python train.py --d_model=192 --router_score="sigmoid" --normalize_top_k=false --lr_router=0.00114 --rope_base=500000.0 --init="normal" --init_std_up=0.0258 --init_std_down=0.0 --lr_mult_o=4.0 --beta1=0.9 --warmup_steps=50 --decay_shape="linear"
Below are experts of layer 5 (counted from 0) of a mixture-of-experts language model. Rows are named router (the router's row for the expert), gate (a neuron's input weights, with its number), up (a neuron's input weights, with its number) and show model dimensions 0-191. Each number is 128 + 24 x the weight over its row's rms, rounded and kept within 0 to 255. Numbers have three digits each.
After each expert's rows: a language model's description of what the expert responds to; "mostly gets" lists some tokens that are sent to it at least half of the time. This comes from a sample of Wikipedia text that the model never trained on.

# expert 22
router:138147104115165136171109151129112156136094106122119154063123139123121153145105163162125093130135138153094119123123149118104152116134105170149159122109139153090127093109079112139108150124085091142104123152138077116090150143070125110117144138125160120110118114093125106163111122141154151120111115113135151135130120140140097119102135089130104136082060088095135139111104145178153077134138124151115111133141081168126154138113079118109172101115126104129123154108150171096150156113125138173121154123110102127154123087081093140126146140124145124131108140120105172124096108141109136118
gate2:144137128098169129101133147088121134093128128119114158092168074131083104129110118127120106135126139197082164101129138111138096121134145125143178090138124120098153150147127126119113165126155132115123104137110126119092110092102141123095121156084120148148101185104067094117106116124134155119156116102088176115119120128134131129117083148123125101100121136128103082099157079123113128145112109140132134157112142094114122121116105123122138143155123075160132115129118129148118152109138139135092100114150103104101113145087192130114118108140133173092125139121167093131148103098113138069
up2:170127090129181121107183145138137164149117126114133127115123136136154142133141101173146142145132095125119108152128130106104142144118180129159133109099173100134154083100130162125149148130109111182082127107157112129104173128110105129159158078108121113129138082103140103104161144128128111125134114088166160150112098125103097124117094177156115161121141105140152134144122165116115132140114134182165134175120103101113104144128149159137106097116168134136148093153146136136102130125104136101118136073121085093107132078096117112133095149130151102137138157136129125130177135143132125172
It responds to: Institutional nouns after "the". Collective or institutional nouns following the or this, such as public, government, team, city, court, assembly, latter.
mostly gets: " latter", " government", " public", " legislature", " army", " Royal"

# expert 26
router:155118151122136155160104129095103119147136071122120120124141172134148135102156108175168100085159133153140135117127138105113113123141096094162137101134110102137154163125165166135151078146091131171140142154091107140081112142104133114123115133135131122158114117083144118122127130136132140086143134152105117140150130148146110128131118102122076161107112113148129162132135129115139152140171132176107094140091067122104177122139126129150164113105096138092130103092164118118129117150090136124150145138179066120147113101138143140164153124147126095126146150169123137146098139098071159157
gate1:128098149148110122132140159129189137105134172144129145105126140161141116114120081101158123174102156145113116139126153147099119114174144119132080157145100105154115135147162151089191137120109138103123089143158123141119115086113128106115121184134154147107114106148120132147109135146083109111093107135128184122116141115118136140149159094095117150125140148149128131109080157152146158130090154126137145151127166173167150116123144163115130136112109153173145150154144109137158088106156138152109081158144167167115147137114131147099138117082121121106127166130167140145142097122129077135
up1:146141180119149152120152082148086151126117097119154123124143140175129127122147135124089175100125146158158160124166121135138096118096112122108145133150139110117102144146118115082102087126116144100114103107135112126128183139144189150173161100140107094125119125142132141088182069134179122143123159128124131142169164120101143123128116106121118115135149148126122117121134130105100105128111103123135076162134061119113157144140123091107137105087136123106121109111150170126082086128109158099151140156146111142127105144139110134136116121151125077170150113181111116141171136115145145121
It responds to: Place name parts. Words in proper place names and institutions, such as East, South, County, City, Street, Road, Creek, often right after a name.
mostly gets: " South", " West", " East", " North", " Avenue", " Creek"

# expert 3
router:144125142097152152144114176150152130155152089141151147116154167139169146156180078131108142139123137153094125076118133128091139113129129132127107136140118157131113174139157141209161109095100126134128125130091125073092140094127107093130113095165111136127121121117164146133117122104104178109137114161141156152091163136130096121105167098110116151087137112143111127116129188134155101176128083165102149130101143141115117148113140100111133144128160115115122156124144130133128100162115116131178151134123105100113095130149153102108144106115106077130166115142125123146136110120085122137
gate1:123125125140164161133100120068099082127137133160114126107087206116147091102144102129122123130123065064134139084127145124118151098119121101148107097150133153134107104130080157140120091138126139135126122171167121130157092108121074102110143117162132162166103126162131145151124119141136153130140108148136094103140136115139148140129161127110171086144121090132119102146147159116160096112118103139139115139101145107174104140139138140116144111161118095120155160120145180109139106088124138115138121136137098153112127123131104105170144142112126151103069147153124100144136159151120104165
up1:140118151104066120090091150142164122132130074105150141148133156110152170105123128146131126122117136137132139122065155108101104084165141151097144110114133157107141142113134074081143120129157168138122124075071141125110156166120128127128106096126130133141134147110142120090100106128115134111145121077078108130151132153126130114090141122163117127175117159135071125113176133091129149160158125140095122132113150115117150115137150113095138096130142108141092108101125155129169126114124141186139103111147061140143130108147127119148110096118094132142132108098114114078137128148126157122
It responds to: Sports competition terms. Sports nouns such as Cup, League, Championship, Award, win, record, career and match, in sports articles and tables, like "league win" or "career best".
mostly gets: " Cup", " Championships", " Championship", " Award", " championship", " touchdown"

# expert 19
router:183144110115156120108116124098156147107136103104163163099165103164138136092113131117126112125117131122129140145126183116146155128100080104112116112165077106133113133133105138146133089146082133164110126097101144146130147155126140128146114142150050153143142102131133096117151125110118176068135117128125136181142110171110145163133116111151124102116106139167136154155114137113117118168141148170118124144136095129162111156148139129167109102110137071088115132129138112097129081124129096155129144150130123177108121132135133114154151146118146118100127158068079100142133102147117130095
gate18:096141142106150149140121107177101124158137135119094123144120110107161139108119121110153098121114061057136103117088135150153161084132111129103116115157113126143144136153139152156104143130082107178094123127138077155095147136154105101120113167122099138149182121087100094113111165124141146167111183130162143095106152115128169149131121150114154175106130166147120135121130143153122115157162140130145087105094125160111149107162141138128131150145117123120167108117104106145116142175132144156138148125123104138118145112156121151151056094124126169134132122106101143134153124139137112129
up18:091102140143108111081131118126112113154152120154118135134125136146143099147138076145092120129153138123102164121148117161132161133151149176161123111122172145131124123075137114094175119107135125100115149086120185129107128133135131156120164118135135137131148100065090165119127147124111104139120097144091119170135141152141105112136134134144114085118128142099137096145100175111091100119135109132150122150134132195164099123130148091113101142108164093110145139133146130148162084125147100168127143095098142140132179141164102101139113110096093141088127128102154157120075117136105098138
It responds to: Particles, prepositions, -ing. Spatial particles and prepositions after verbs, such as off, over, under, after, out, plus -ing and -ed verb endings.
mostly gets: " under", " following", " out", " off", " After", " above"

# expert 20
router:154120148113122128149146136156136144135107103131130135106123163166121120129129115118117105111142120106126126142188126114136134110175135146125150085120100121111146119097129099168183128157148143166119120096109135108163126171123121148133173135123115126070146097113188097155085099121086156098136137155106124160129156163143137146147134138127144147106109121175150135130093118132128132119125120204094126138091132152137105145111165105141151138080143061096122121090112130132145137101098140104143178104141107134105112149130085160132146142113142105094138138089136124108056113149103141119
gate1:107145140120150083122164112128122142144161114119111108119140124100133130126132077139178136090103124104147125109130055153126142121146113162154110172155124134080110140098101105125151097156074160146135134127119130129156113142136134137180079123186129131126143164131127136135115115106114138110122122117132124132130166147130087158135143096134159130140124144129120136140153151103187147132111140136088089179117127131153094110143095115193123110117100106084131141099159089130167120147132135097136166093153114141123147121106137161112114098172117063139129099111166156098120105106147113113
up1:117147186116164115155103134097164147102136083119166100163161109125142133094094108103134167178152085079122118105146135148132096091098151107139179119106158141141109154119142132117125169151118114149114081166160105133167145149140151136162126113145119123142114094180099130176135145147147112124128148100134171140162099119128122149132140121129080125146096125110150125171105114087124110128143134150130131156092131154123139107089130130128135130138106144090109157164149168086105090104104122147109145091133153076112130139113128107146137147116108154107134159103176122137122161142132123133
It responds to: Adjective pieces. Adjectives and adjective-forming word endings, like -al, -ic, -ful, high, long, low, rapid, often before ly, ness or a noun.
mostly gets: " high", " sl", "ful", " real", " low", "atic"

# expert 59
router:115117127073171131164114124090102122140120113131155151124092161105124099095163114105107110091154133086111116125132175090135106119146115127090113144122133166120096116106093113157135124133139111130159148167105102117105188121126114107153140092101110103144099103117141130108109117138086159112149106138177160143134097140161114152127113100188146113118087096187096133157113145124129133143164128099132144113127107161142138180134130121104159139107113103113154095122124129116146134149144107136148185147114073159125088136129111124110144117130135133106144141155118194151145107143090100152
gate1:142153109135113146143135159127170133116133093162124141096107145095144156085131160168112115084145170110137159171124138138137118149137170138141138141095155126137135113178109135165163125141124104133125133102151094157128120141125124115122116120095092122147150130141134134110142133143123136117142088148117141202116155140159131127115145135085071151137106128149104136131147147104160117096128173050123078136154143120120151144149160135101148165142182157101188156135103118130118143164131188104148147144160129120116117105152151114093157125115138152136149109135112139146140096116089169105
up1:135080151155091129119152125124158140127106124093088165131155153143088109165147115084135146065125136168125132120131132118133149114116157105111096115123101137156144172116184083151150122147114109126169171120147148118066134114102142108079116140126092129134127163164094133091139155124093081115101104114102109115090144153129139124127126182125160132119176100100149087120140146116112116135127107149134086142129103098154136133161131085119121123132154126079114117120126149132091175158136137132131121126111112140101112118157111128097125123066095110111132131176129120142155111097133137143
It responds to: Consonant letter pieces. Single consonant letters, especially K, Z, L, B, T, inside or starting foreign names and words, as in Kyzburun, Itzik, BV.
mostly gets: " Z", " K", "-S", "-B", "K", "-T"

# expert 60
router:163127118086160149151093099121146090126112107162118130145154194169157125088146122154132142116112124120153122138135174152086098146103111135097119128135103140134102131137124138121085128147093109122138139143115103084037158134167132112153132118102122112106124131109142107176137126156119150129110121143120119140140084158140089119125092141114095157111093118140139096117100111134132088164120130126113141124120119108118105105130136122071129118069128128147137123118121123127173095142146118137122144129153057142100058135125139117135164084112143111076105119134118130136097139105121164102
gate0:171128131147118120151171147113106105139108133156134139153147127156097120165126145111097120135136161162096115126133171091115117147076119123124124156084128094140146091118131067147151136126115136100134141107099091118138088090130129142133125165151115126088073129148159073154099094131068133129114150159149138090130117105112139109134150147136139108104103096125103111105110125161129170153093167118150161121128135116128147118144192141110102132147156105097135106089116116095149100095111094141140160094126133104138109126155089132143134108127150119093089183092100135147117125123118153155
up0:145137176143105143137177141080091141154125162124132123114128125109154117132118172138157162119134104137106144082121112111150126158204194114129118113077127102143132151157125158110112147093123130121126112099165115135141144141152104131139152120134138102127124098118153115103156144122134160106107090144094123142148099133131165128115163157077142155148099126150111109156092144121077135159140171104159087109160170089101119139085147119166180168131145127139148141113139094096132094108120087118104108125138117106127165127134133121148172121151134165146136099141126100128166118138139127123
It responds to: Personal name fragments. Consonant-cluster pieces inside personal and place names, like Cl, Br, ill, qu in Shaquille, Braddock, Rillstone.
mostly gets: " cl", " Cl", " Ald", " Lind", "Cl", " Cr"

# expert 34
router:130132117082143159136135121165100121109091101120180127138123146157143161097146119115140131083105148121110146075120135158107146119136129137128136112114094128123107149130120118131132141141118160159125132122136117138081121126138165119123142143093103123140100126102172151129124107105149178113124109128136093129089166146135120122161098117152124169137151109164110148157108148117115111138136125159098097148123102150119144179072098068112175084137113097104113136101161076173110163162140113133088133135160129105092120136156124133123109146090115065088168150122078140111117120122128132080
gate2:130074092161177120113094136137139091181139115118138122103134152146140153127115094160175145081093141140093171144108120164101134163112130134188129150118094146138141093125119094109145077112127160156166128125094086137114168126105109163157127131149139081123114132155088140100101134136125109135111132115172125159121127177134120115171127116120155113098145108118128155113131108130121079120134112160088111142167125124087147093138122193115112145165139128114102138098140152126131141130084148166149125113163169114140126120123145159157146148146119133142138168129138121117144119120164116109
up2:123067165103132163127161134110129132131097136134098141136170137107091139098107122139141134133106086122139138167097135121132133104112118107113083144174121185158092128134120089117153155128120136132064144117169166146122089090130121135099115104134141140168118089123133109153086167148153154126147108099122113084102130128121146140101087156137150152116113174124122116147148131095118113134178120169116158158091143157149140150131119136092132161121133133109123117094100150140095141150097145130136126128158078120188132107131143124156144122078120115120100151113087127138129096158137180135
It responds to: Infobox field labels. Field names in infobox-style lists before a colon, such as Born, Died, Location, Coordinates, Species, Genre, or "by" in Preceded by.
mostly gets: " Phylum", " Clade", " Coordinates", " Species", " Synonyms", " Born"

# expert 46
router:144122115140121167141130144158105105165160108163118140112133100147127166080141120149128132107161134118131160170128149122144141082166163161139141164101104136145108123164144119128128119143109134141111066137115091117151135113150160151162105155170126121127124115134123102180140133145087142100131126158163153122090165114137116114161128094113156140123137108146170111144118132159189102157109142173113140099080103116113133113137151103125173101094100125094114129156152112154135127127117143070120120141152090117123090128113139119137151141109144114138093193096117163136118126105063120118
gate2:140091120136092153141138129106108106098130129167117098121129102145097117085125172131115128120157096126138160160143169113155129132100146148131071128155117171143156145142180061151142119148130068150101108162130113137127095124137139133165131109141134140082112167121176143161177128149151178101149139152138102105137137123169127139133147102139105128108129135152116162165113131175114144130178116147146139097112135095149138091123160111136120082141126121106130136141125133138105081125089105126134147127139097166150147130079136136168133133108066148130107106102144122100159105117116118114
up2:139113125109147131091127145123091140112133144127076096110132124128154143074121124108128173137112140108094160120145113124160155087113121185175149139153152118118115125153092098150132155131124156103063150164147103128109181126088132164139140118112103158111114158128092131174150100114130155141157150143162121135111162122145141160121079142115117121135126151130132140116100087124143109072096146135143105159108104149084145138123141123152136132128140096105138124152131130113103139128124128111093117126142118115168150094176120061181128091129146161139099126139130143162104075096130158116
It responds to: Order and rank words. Ranking and sequence words after the or a, such as first, top, last, next, number, per, every, highest, Best.
mostly gets: " top", " last", " number", " next", " every", " per"

# expert 58
router:179105130091187143114130096101117114145099132143126144113127135138120120109106078118114126123169122172129170136136186090136115095135114169130113124134126109115116144155151140165104100128120143161104140144137135136117170133109135144137111100124127109137068146113109107146086092131139152127115093162152126168118150139131117121130114099138124173118144092133129147139107155158129113189126125132126117139121103176136125179154076138148176152151117107111108130163112103130100146137153143084099111102153086167090113103154099109149117116098168109146135143169106160134113070162127124126
gate3:117130126083101176128097142138113158099107111169100141125137098110162132123144162101104139117097128166142085136151105127123123124153140132099174167118104110156134112142110150173088151175133089175118119133146179143159169133091145175146116120175133120132155122119127146145135143168129141137140100151114154121099133117126140099164145131138170115112160120130129166153134155104103071131106132124101144124119115081115134106132157184158135119142115144102120107136090093106166167103138162134129122120156152147134138140101121158144123139137092147087127076070173115126140151121131110128
up3:119133109122168093167117131115142092092109129132098184165149140159178096136126121098100107145167142151121109113106149147111082108152151168133136167131154114134138142136128141154102087112152143139129098152129078114075146125156131103155158154168136142122090120142086104124118128168104147116141115148172131139126113099140082162129129099084117154099136094189157135113136146140125142140156140139122112112139115129114125154132156102106115105127116136124158132160072115148134078155154157137127093163137160113127136138098099096141084107090137123140101148157075098148125109142126131140
It responds to: Capital-letter abbreviations. Uppercase pieces of acronyms and codes in tables and infoboxes, such as SA, US, PA, EDT, JPL, MPC, and country codes like RUS.
mostly gets: "SA", " JPL", " MPC", " PS", "TA", "US"

# expert 12
router:149125104127160163147093138127108104138111063137166115168082107120126145096134134130154153148115123125115152104134169133129142131116126122133124100140092153158130142112126122132138085108093120108129102133147150154137187109145111134163107086140151121131137126101130088131150152134146129093163133126142175116129128094149141146150084128157135127172126108114141133170094113148128140171149073165103123156113126177151147153115134129140115147090158109115115132078174106107136098132093152109132140187134085153070087124105152140133130115113154101127141144125102164166100124120072104133
gate0:095180143140144140131113103100068124159083126189130137143068124127163100119107142109119157150115164159134118116122136132093120142098131103116143155153113180138077141122151141132159145129086133137131146106141186095121110144124135130125156135153116120105152117111140124139138138125110101140119147096137151139147134118145132062119121122098112146159091132112097118127130139128140125145156147163067122074127086079119124161105157131143116106140105147152143105081121171124129095149147118162164110133126115116126113104098151095148152173106133131116127114122158092125072154098113125093
up0:177157122138128106127104162141141130121128095122170138128049114135128061124148102097136123087116173121111144149153170125118098112166128135068110143133145124140106160142092078139116116154127129066087123159101146135147159131148119098113106128145181109118119139136140113127092131142138142108098124152141154122134075152126184154109112123115117144075111154161127089108119078131109145179090114160124091120134136117101113129147192122137120145119095108128158128136095118139124128140117163116116124144144094123103132137118156113127125128143115103139115121147099127138098169099120152155
It responds to: From and month names. The preposition from in from 1967 to, plus month names in dates, often in tables and birth–death parentheses.
mostly gets: " from", " August", " October", " May", " June", " September"

# expert 61
router:119119119079148113148114121107093072119118082098135092132120144141173106064130111113144115135120188144123148101107124134112119093148117132145144143122107135152109178135138127123112107110104119141139181146112096106068139177128101120124170115125088088118089142104138100166117137108112147128116119140105120147102091129129112120074123118136116142159106091138106137137104140173138104173168152175094103096080131135149156135147096127119167133091148146134145122116114138145112096110122122137139103142128117128138097125109163078137121101153152122138121092168127114077118120143116087104
gate1:107116122116153128165112105082147080133132113124130141150117115098151081071106132088111121080128063190148171113090154092163118134101099132154123096149141144111116131139148122131078124112115134128126151177112157113129113150125145083167164132138110129158118134091119111145109131106149139162138165127134157106107104146144130128161099115106101114172119132104115140138103144125166094176161109155099175127128146092127154146099096140099142138123189157136119103151106158122070153122126125143119150126156117133101111146111119129152128097123122155129138129133137154165143123166140144156
up1:119137130138121126094136141158118120116140150112125140115158119071135181138124131128148166116126115087100093173132151136072117118114128125079159102140123136186141158123142110114151113171142105111144136100179130170129134096139104109121103175107124150158162134159106121120097096155139107128100111122135139125148139129168167151114115146114103111162142068152125110125147138125136123132123112147160109128087087123076150096166102130145132115139115145128127166163120098146128145121116094178096091146116140128137161075140076135126103140157131099155115137095159153080112129089097132123
It responds to: Slavic and foreign surname endings. Endings of Slavic, Georgian and other foreign surnames in sports tables, such as -ić, -ović, -ova, -shvili, -kov.
mostly gets: "ić", "ović", "kov", "ević", "ova", "enko"

# expert 17
router:159106113114191136133117103110131145115145144138173139111140138144153115091104117152155148097141156140155132094147151119085110118157139166121138097131110134151152112130144133131132065092118130145125103149140160101146127119131121105188112118152144127122143129094084098122134139160129165134130143171122147159140132109125120144119138117139136130137167121152109081167083153133140098122173060176132115117141102138103120116111142152147168094065077104139104126141167108136133128135144135162141165120114108127105106138128170113096117070112176146152116125113138109124095104172153126161
gate2:147125154123150124130126105157167117126147102089119123134146150162146107111158119135132130117100119120096119112133088109128125133149149107139075084088087112143130119146141134140109127124142088154163086131145121130162140127098118154074116125111176102110102099131115158155182109149134134113092119146142125121146131149101158129104127111164159120145113157129137149116135129111115151119138133092129132158080129117107120134099103111126069167135107104101147127207096170125176133123113157098136125133121118163131162107135127119108099140197183130103134107116065126149180116143122164135
up2:119113109099108126127108131126142109115117184169109143101138098138089105161134141140085134141139124129143131139156142155100134161112131119104115118156141163168157123110150116160102146149138129119112104091117144111143119173140141085142150127103148141108120134118102093129126195135107099152121148126092114163087105106119080117106090153125126099152166143119153119106102140132117120176138200136121116137133141090187118112155124116104120087122095192084102133120135134120125076100125110124125112103144108139136154110101136105116131153074099088118131126161176169112116145125140094106
It responds to: Numeric cell separators. Pipes and semicolons right after numbers or dashes inside stat tables and semicolon-separated result lists, like 4; or 0 | 0.
mostly gets: " —;", " –;", ".;", "\";", "%;", " ;"

# expert 62
router:126111109062136130105104094114098107120138094132154120116145112170137142130086123145158116122117108148140148095157145111136148120149124115118117111155091146130164147127119109135149068190124144140088087116137120116127119163144121150163100133150073136133132091113176111150142095137113125104163135148165164142131132115127138171147140121165105158126148115150132125131123127156126143151132109198101097106154086164155151150127121132112151115126111091118129126148160107076181116114169128145099192170139101192116132155109100086117131113144140131144109110132119127136139124153102115122
gate0:128140182138102119113098142143098103082107156117134134155138135177138110150166172125146138143121066074136120113092124118145079166134138159157114052124145129088125104117123111106114129149131135114169167108132113121138106131106116151159116155089118130151146091143097174123160130134153145110144106109147100154127107100105122119122091170130132132154126119148140178144156126133186147172126113157160118146142122082164114133109102095133166118116123111142132145167146134133109124111138104102151091115152127124143137118131119142138125082136126150151134081107140157154080077152131127123
up0:132118095127179133156101091105146086146148119122132112119194119129141080148115118122144132120119130170166149146147119116093099145164119140120083141090129148130171134144165154140128115134139120133111100154109182146141113141134058091139148114141139122156094115118122156143122152110155106136146149146173114111093127133098146131137153131131093109146100118105108112079110137108153066117150106087112137132131139122115117096095089136145174138121107182142160168128156152135114114107110092105078124146121104138122122129114121118157109071107126165085096137120136139123127141120125120187
It responds to: To and modals. The word to after verbs like went on, returned, corresponds, plus modals would, can, will and prepositions into, through.
mostly gets: " to", " would", " can", " will", " may", " through"

# expert 16
router:161095168116150176132129100157140141138146109158162127064132147173146119141119099144095144110145153135109104146133181146091114121167124160165130098111087121119142147171128116118174125129112132169109121127103119126098125110091163154159152125129094128149098133123123094121120115124141153116146117146125146137167143134153114136149097120142105169082127122116123121131112135164106122138131096118119105136107082187082132098108132130131171149142104110115116142143149083104110164120108122097115161132118099159086109142139093143141118079091117120158163184115099096118114157084157135119
gate3:138144105172170166103088123108170124165109170145154121144120094094113149142160129142101076088136101095146107132153105116113118154144122147087101165137152110100123118180097138154085122104095105166143115114144127117164144103117151130097127135145102155113117146119126134144191117137153114140095139114117094192117150165118142124108140139151108135121112134108105110129122143195094130173168090140154163149120136088149110116114121127159127138121112152104121157140144141145139124119123135118144071159114147092135081156130133105101139136122137165134133152134129122120106092110169106091
up3:137168104114152148133164141134145093098121137134162182126155150138163120085118085121089115155128137119122118121146161122116155114147107144129166114084113161095134122096109143144118122147166148107118113140114100118122133149146096124133152115094141108103140131185100151122125146129142096147130139108127159116144103130115088143116146174104087153098169126170128199121129163137135136122092122141113114132133054168144172107134097083096145138121184157099100138119107135133114152115161111168159109120148138148109150132085126124076138160135120136117087084110121119124130138106151141151
It responds to: Section-start tokens. First token after a heading or line break, such as headings like History, Plot, Biography, an opening quote mark, table pipes, or runs of spaces.
mostly gets: "   ", "Biography", "     ", " oil", "Background", "History"

# expert 57
router:131138126100162191105137171148136136122150083151135159115146131162133133123138128100088109108129129159167141106117141098135100112134146135136114149102123145118122111128110095131119078142147082149116159106104073063094120114096115116183128108112149108127132089096125125169135122118121144138152112173081127139163133090123108156141123115111114157133138128143112096177105131105151120154180123144109130140090141118117137108091104137157128147109102139133131144142128068132098135132111120109101190139148121183116047130083118128134139122163154139113142143108131154132113146147111150136
gate0:127139161127078130104110139181120094129162142138137148104126136146145132114114068138162132118107161140104156079153134171116136097108134114151111104132196089134147149121142138089110072147154092135126096143141074124131142127128116153152155101151125120176087140098094114165127137118140147152120118117189114160133146095077127135145146137110104124161106158101123128093105134132108142148137139056129150145177146159124149130135137139131167139120134081132142119145134163159129133120121147127120113153121169120108109157150071134127093148158121121106144174124098131125128157118120121121
up0:120122123107107131151121128127137137086174112119131168124111129170123119136155126137110107082119109111168118077160121154109130139133119122125132079131185107075103137119158130123137125090142131095121105126141124093089100127136100185123111091097110114098121100088143135067096188126153125154137157114127097136092121116118108184145127138122144116140156118138137155151163174076131135101165116140131105114079129090137120148123122111113121108096116090125120121151149141149135090122122121150090138155135165083136097144150160120114124153111131097117080146129094130133155154175112117091
It responds to: Brackets and dashes. Opening parentheses and en-dashes after words or numbers, starting abbreviations, dates, conversions or goal counts, like "74 in (188 cm)".
mostly gets: "–", " (", "/", " (#", "(", " (−"

# expert 56
router:117103153115148130141102120135143112133135154122176138116146166193102151122120151129129115108123115121123138137147123108122126144143164154168144125150141120115117156125104122156146064129118103120103126157088126162129125112122142171139128146133059163115126078134105139133151099113160197087111143172107148143125135155135117126151100124145095161121099127111170114137111153138180126192145129178112144183101119172113131144131109130099162146129099119124121161163117115096157159127120117126129133191140108128098093158181122104111135120107169137140130141118116131106123130115082150110
gate1:165168148128176142140073123134134150119087113107111154123092131116066128131126146115092140100080107137149128082112118144096137118142134143096070167096151130147119118160102125112145126139153158090132130148083119088122089087094081150101139142118135124129117096149108135116120166131079091136125109129126112145140107109126146154118152130098082140131111158122132143122108110121094116122137124127138163149132134102142127116118139144157159098151087126145118166126120106159111144124116102119108099119161130165149090155145135182099063112103149140128133143104165139106120057102119108117
up1:101138136119104148134152103126125142158123109168147140188123102113166117147113143104107074117136125106125171147075120096160090146116130099162084139107099148156159053130137107132152148155137145147167116129121122104127123121092127127120139147135113096137100106175110089143106077106138095134124103114147119130133087086138161124122143111121129118119109107140138115175122140147097141104153153130080109128139174080142116050148121152157132130149127151147153156140125089159125104098104125105106119124119154162130157109135115128107148131136131138146115113117152108099180153131145180133
It responds to: Plural noun endings. Plural endings and plural nouns such as -s, -ers, -ions, students, buildings, plus third-person verb endings like abandons, reports.
mostly gets: " trains", " students", " systems", " buildings", " individuals", "ators"

# expert 35
router:099100143076187140128107130125140125151132088153141141129153121143115141113127123114116095142115166111140132107185147099096116110109168125105150125139092156122128113147148070150153080146122115147113061113059105114148139181125109132140144152093174145083114123121125100109078106150129164149103148121123141133123164141138132157136117109115110135146115123127116147131121166169131106120141115158141132117112121137162130134113103152161124115070108104126130161157142128146182125144164112124162132157153105126106053130148111109127134105128108109147129161088083101115111127144113112144
gate0:087150130160172136125125088114124113140093138106134162157133183152143128083136105109127159151124128135143103139121092135132137085126148127140119148057135128126144149134169133137143154145128099074149113103100128140122111131103148113113146140177124124108140129106159125102096096150158160102110164106086133135123093135119132127144148128111155158145145130143141169090151110101089121143112105131153114109113125195134100135117150102129145116082113165159127115147131147143157142107149135119164176161092170150122134144095166110121094128134175096089116108099159090119121094148082103142
up0:117102148124151111130123105154136125129140095163140165180142162070171098154128152152135095093117172151129089088063153097172148110137102153140133095163165145069115123098114126118160137075119172191136118136164134123084132111144132104125120112129134117139171072157138126157150144136130101160152115160177152083086160142113146120117141146143119145110099126127141098149085122134159144128135115123127158118164145126139106124092137151117128162137144150126141116115103152161111132141111115127099115108131146097123137110148120150106160143098121162140147138149132130157117125105129135104
It responds to: Colons and label separators. Colons after field labels in infobox lists (CAS Number:, Species:, Survivors:), time colons, and pipes after rank or total cells.
mostly gets: " :", "):", "\":", ":", ".:", " –"

# expert 21
router:170110141084142131123124152162112117160083113131172113101167181120129188121130097124100179146144128135122128097164155152108158143164086126085084132178105172121137110121133131164150099122128142153139143142130105129119122129105070101168166146171155118151127139123147108118113121132141147086149096144155103170099090143126088125127148113132119142125127109152154138135083117129184110143148111183099149134130154147109110132136108117129102097132141105119144137115120104132160079151129091129125159120139116127088133082116137096137138090131126110118150125101108094153114141089118118139
gate1:160172130108116161143097121145108139131124124110167130151152131133103114121111175152106110162132167059144104111154130099133138145107107099093130122099122135151170132127093166125081102126119161128160168093200106170119121171198171113148169148119140117136109115141111122126152116127093117107153151143150155154118126144132133147144130144123126130155154147147148136122140096132167108145116095140170154142145076112140134141132131124092131066133122169130117136152137143116115107124156174119150093132170105134099122106139125131169113120103125140118116166141105135165141176133103146109
up1:150118126081121140145090147155133093091133122086109092136147124135150104132134139159090113124113121113136086136162153152120113158135129143127168114137145145136130116127125102126131181104125171156117119157149124135153120145126098140137137106153163125148151113159113122143081091140109124138106171147141168098094148138110121124159130140124124128130129120146141177127137147103135091140206156125127104167136127072119125090091163152166122110110120125122131128110118071120184155058144138138157151126159086100154141060103123123152153104147147156143105151121143158106143132117108098150
It responds to: Club and domain nouns. Nouns after a/of/his naming a club, team or field, such as club, FC, online, fire, horror, mostly in football career text.
mostly gets: "°N", " UFC", " Battalion", " Chevrolet", " sea", " online"

# expert 13
router:163107137086140137140116134150080144105079053140172162136124126156147124086097125143137124138107144111160090139111152152122153091138141147118130136136138156148113146142123123135135104120122112132155134104051085163097112149102101112120100119133086105122122078154136103148153117155083173108127095151125143149101086121178120145140170131111113120139140078128160129144108123151117097143113127157100146129097133107155162147142125124105177098129133120089129169091137083123117136072098136141118164136136133163124119103151134159133151168153129138108117158089118116120126139114136114135
gate1:098098108159139113128106169132119116122110120123164128116134111109151088102121113158137103116146144117142111130161112185126135126174149144137106135059101155112101154087152100093125117108160114109124109134147143172134170120119093101100169093149108143128114137136145108117120110169167132118123145138109166101117129158131139108140113121167120117144099094132113149116129169133134127140108150077130122104145084150105117108121133138114119144181112128191165123131195160136133138128117092157101098090084148137122130127127091121149129118158131111101148093138113193126188138144109100138
up1:149147152099115114125168085091150114089105130137117140108128143133132125161153072170168088127091118141130100137076121156111128146129156129163106169153159095115129148101122171123096088139115077100144085141110140154134125135126093112159145122131128148131154117128128156125125098139115075134133119157132147132095123097127140160108131134099178093133136092117134165152138138114142102130171111129124143173068155130126124104146149121154171099140112138126162115129145169110111080120154098163139128129125112076130142135096130148099090089140120164107097130129096137146125077118099115137
It responds to: Mid-word Latinate fragments. Word pieces in the middle or end of longer words, often Latinate roots, such as desc-end-ants, theat-ric-ally, Invest-ig-ator.
mostly gets: "end", "ient", "ident", "ater", "ent", "ost"

# expert 10
router:137131176134132141116133125108140136119119137151174155112150134171132160140125166128095083098104110161145136149109149133157136085151152182151104110146153115160130138149119084105117133162098121153124087169151132131115118145127152130145134120157116136101121087108121098126125121140120147104135117156121131118073140127151133126103080093137138131147146141153136160153076148161148146134109069156094127126135091168146154170101113159126125080127149112132164132149150145135169145113103136149172145114115104175066131133104140122132163100119166111105142133128106108067115157107079111129
gate3:149095100159131151100088137088112153089119120136124119166111126133168144178097148166131096140160132116120074104124094087139128117157089131096133126092147120140094157141128118095099124134104093102141127122179115152133162114122119142095152122116136165107125150116129204107108140133138101108126107091132116173124139140121181133123139125097113140137115139144146156145122130174178083152137111127171093117125111135152151088131164130106134092127134137168067153122151150102115132174165134103155152128094152125154131173127111131124096124125140161104103151131115155132131117112116156116
up3:125111127122074161124124132107068153141090112114099128108128086086112131124172150115097152155097136124090143103110185103139129146104148120123143125115134097148166116109156170124124148129086157083131116115148143101173128135153101157137106145138119125141090130165098141123164115178165151162172127110084130136129103165116127114085142117143129126131137066120143075134115129122122152124147168111111110109100124157152082118147143101127128153124136108134168136136122094126121150132111099120190146125138127109140089100123113134108173100122144155117140154122098107121083080114135133144
It responds to: Clause-linking conjunctions. Coordinating and subordinating words joining clauses, often after a comma: and, that, which, but, who, when, while, so.
mostly gets: " which", " that", " but", " when", " where", " However"